config.yaml
hidden_size: 128
hidden_act: "xielu"
router_score: "softmax"
normalize_top_k: false
balance_loss: 0.0193
router_z_loss: 0.001
norm_eps: 1e-05
tie_word_embeddings: false
learning_rate: 0.00222
batch_tokens: [16384, 32768]
train_tokens: 241900000
max_steps: 9856
dataset: "wikipedia_en"
Below are experts of layer 7 (counted from 0) of a mixture-of-experts language model. Rows are named router (the router's row for the expert), up (a neuron's input weights, with its number), down (a neuron's output weights, with its number) and show model dimensions 0-127. Each number is 500 + 50 x the weight over its row's rms, rounded and kept within 0 to 999. Numbers have three digits each.
Before each expert's rows: "gets" lists some tokens that make up at least twice as much of what it gets as of all text; "comes after" lists some tokens at least twice as common just before its tokens as in all text. This comes from a sample of Wikipedia text that the model never trained on. Tokens count by the router's weight.

# expert 80
gets: " and", " also", " as", " then", "ly", " who"
comes after: ",", "),", " and", " (", ")", "See"
router:430528458476477570476474519584511517454556505540524459535432515452545478539464545414464486410570544485456601461511479494488486581465497457498573434524505602515589504428470536538567483469559502404474428586540395499539505548472566547566451558568478452500455476498540516517598447551427534527389504569508446488398530514479524566510584464477543528441481608445604538494553502465462515491459
up0:437544459594560542568507472483483543468409601571426598460584455504550523447515509526461494560505437501497541477562445524465505454530556589472510421562462484529510564527604456565495384545592487510491510464538468424469499589495520494530436490436429401529530530484535514464419492558491468419441470483487608549474474455557440493476479526451524503483521514464503573519606392482533418493489
down0:591573536517468498388494517606484412514506496491485593567488555436511556458540482475481532469446402501530519482450520548463504443512396399498457432602429465517469479521451504491518561490537546531542481552503443503500470485490461422515460557516478524523570591587501520457453511440561447465547647518346557464560506495508407510505479474529491455525523380465511482427494489501574496454508
up1:459592520474468515503612540477514452409448528403439489496607497490538564520517441475561476410492452505554444444534511477409463486425479525474555526498575476604516595520410521611459489531501551476469491604539606577543478499535454531544526558599455481525530501512480490472486484487497537523506525494590477567472453554461470563403493531438556437491514469481527442467548392447549504433434
down1:584539464528435547458450407490549509409480480530414509468509533491535492492519543487589477602475491551467475467528511634463575547549495546533394451549543539515498553517488428495476572570446575520498504517414497490494406560507455451426548550508529442532478531551520559459436626474475431481515544503454528576551450389436535506586420432522534438553429495476472480487488470523483571423535
up2:498407447424540543520511472568499548461530466418505502584533531418392566455449527475503548430496441467416528526455475406568395512510527459463457537437491450490530433508593486578514477491541440554412534578528459474534446483487475523416471502478525574502566512441543448432520501481514561531444676480464476487555534483477540475414543533498503518559544571471464469434519508486598483528411
down2:438489508524578506507511581479499498534514467463435453512525516402417543458520509492572470571538525484533485483609536465384562447508499459470453541574497402376448437413583454516576598416549525586416618529421539493529454502538502483600461442514547519461507544473485492475463510480532485405443558522526462494546495495533486523519464424561443510562512503529458620499495438509550475506547

# expert 72
gets: " a", " an", " A", "a", "A", " An"
comes after: " as", ",", " in", " with", " of", " is"
router:528492506416492532491417457523570506508556517477523584498534494542549470538411486425386400463487534478480531541498474428582502537462513471468503436495606582519518509478502534544517395494501594411445457580589461542570498506484501537572519498484478439426417386384478521577545454575476517572494536552491534489392483495487520534534539554469567548427486551496476577479534474431482522569451
up0:465501492558474496549442379524446506551460441506465483515476503481424503474426443571504468423423546494542434551531462535573398596459574471535552549495542482513480467545494569475539484545456674467476450443469505512534573518564562499483523508486519603543460540521568520547447557498455544506502523484465445451521580651516518501532520572474485584579460541534496580553528452459563476580482
down0:562657489514599466510467448539452511543554521566502544410546468490442472435575537472587631425538516399485502489511503598544479399437516567541456532517546530472464486566510504465463604570465428521492544545519473549515532583470514397573490473499542446490504487505467469458476480581543555438546517497464505578479536553486500484531553511527523482551474484585589518574458508502554448596511
up1:524509533505413554473548370467464533555567424554440538505484507395487379517517536444509438451451389521431448478495434503484520470486629466514419573420508501579590455466571617584543475517497472492562459509493468497523538519510405516413440516515518564496428504535387476465542415493481494509537458538483476481503528517472557463487537536454592463517507484488509551580503535535514461431455
down1:498456467570417467511565441529560536603492369515517522468499466524455465521516501528427572463561409603458498505551547571448545499412522487497538553518521536578461571425533457476455598556535556521506494584507497490530499600498477445585529461567405551494621527519449500465488519512524551487510468522469558570523518481501505588528399454564487486531555430497440517476449515559598568470563
up2:411516507447486526527503459516422432569537495478563540575578430430544460480526412455440480473531365419497553510489456450488460498464481438508431473462487455584498535473522577504483432517483512378398476467424580494504431561585489482470587498562576514448436504513527512497508448527546533508525457469447453589537427496529513462495497456443410492483398477470462421537421435446483589507531
down2:480426420496555495425425512495476487518532507482503469461550438514474487520523536499378456491529516481532527445552551566382513455468517515577506524507561488423430580508516508508543564550475557513379517627501444487506497457499527422508511514490604510534574545525514581435519540472412488436493606509635524508464407588412457442570512486532425501507500496528492565533489474451605432481494

# expert 28
gets: "0", "al", "o", "ul", "un", "me"
comes after: "2", " W", " B", " F", " A", " O"
router:492410505488423509535513529558515531473510528495605593542432503513522470578432552454448473495611607496443481469510441434460502571521534517490433565485597582563498518486541513512503537474522565428465384523466498565548498544502601579574482477554497452470549470527491509554515437523417499556487560501474482544494482578505454497481458476440542545399468626436610484486491397428483478500469
up3:495458518440543546410487511455489519456460464468480482519516581488630480509465572494447518421434551523451437475504501519512587473408427453495569551412456494429541494565394513468554569497487540529575500478494413568511477515522488602571545492532497379570466541512463409485402504465531509554599481553534492502473493598515458480577540391501535453548500547466471481534513511523539548535384
down3:420529418427509470546441493466415570431422439462447594434473532511470378508457417505518507379502451555523510445341560469519449475520423563464563507565535524459516458508521466606517551488542501597487576472486493517532494359531555525520578432420495537494463455494487429487456468497506475536480487482497469547425562540472489452561439505492492529442487507457538475457457435531480523444491
up4:379516443522434587537507549497523530453456538498450485518511443448547494576485487536517557521499483442468455477497504503466443445416553469528530488431461527530440491436456468532465624468575440521351507513461462533479446470450357456492501520471534490524430475502581441433587448550619534449517527571484397470576488444484490516533475524531443505440479410485541599477468559567520459448492
down4:465496568516503547449547506552458502493486531442494572622546545506552409516564563541519567519616563552534519523611392507553397440571479578535514574441444569483566475518448529445415452475441515478493494512496521582481464461506534402548427407508527522448423431426405493434491545537563438461495538516452495535506540525430495564496502549506515574571521502453507497511502489522429523548451
up5:456576501523571502470593442480597577451502541482491549468416469450555497393489627483498490448491517531526534484514563557467453473495462520531517454543460448395524475562441538360461527409476482515474544547474404496492505505575486470493443469395455484585484482470473497535562469599492424604549467521487505538487405554484533567508490594545542521429458505456503490450542496463396478504561
down5:468479587532507535557508611527462492455544481481509567508427487534504585577476546525500547489468453522561513534502578503589486571469504490483589421534500598481527476632456495482495558522518481464568549567506456466484519568484536540518541492470541567425480642432512590485509475512557566493445438470537420515460557481495457482384465467477429513518429456508563546395477513482358553462498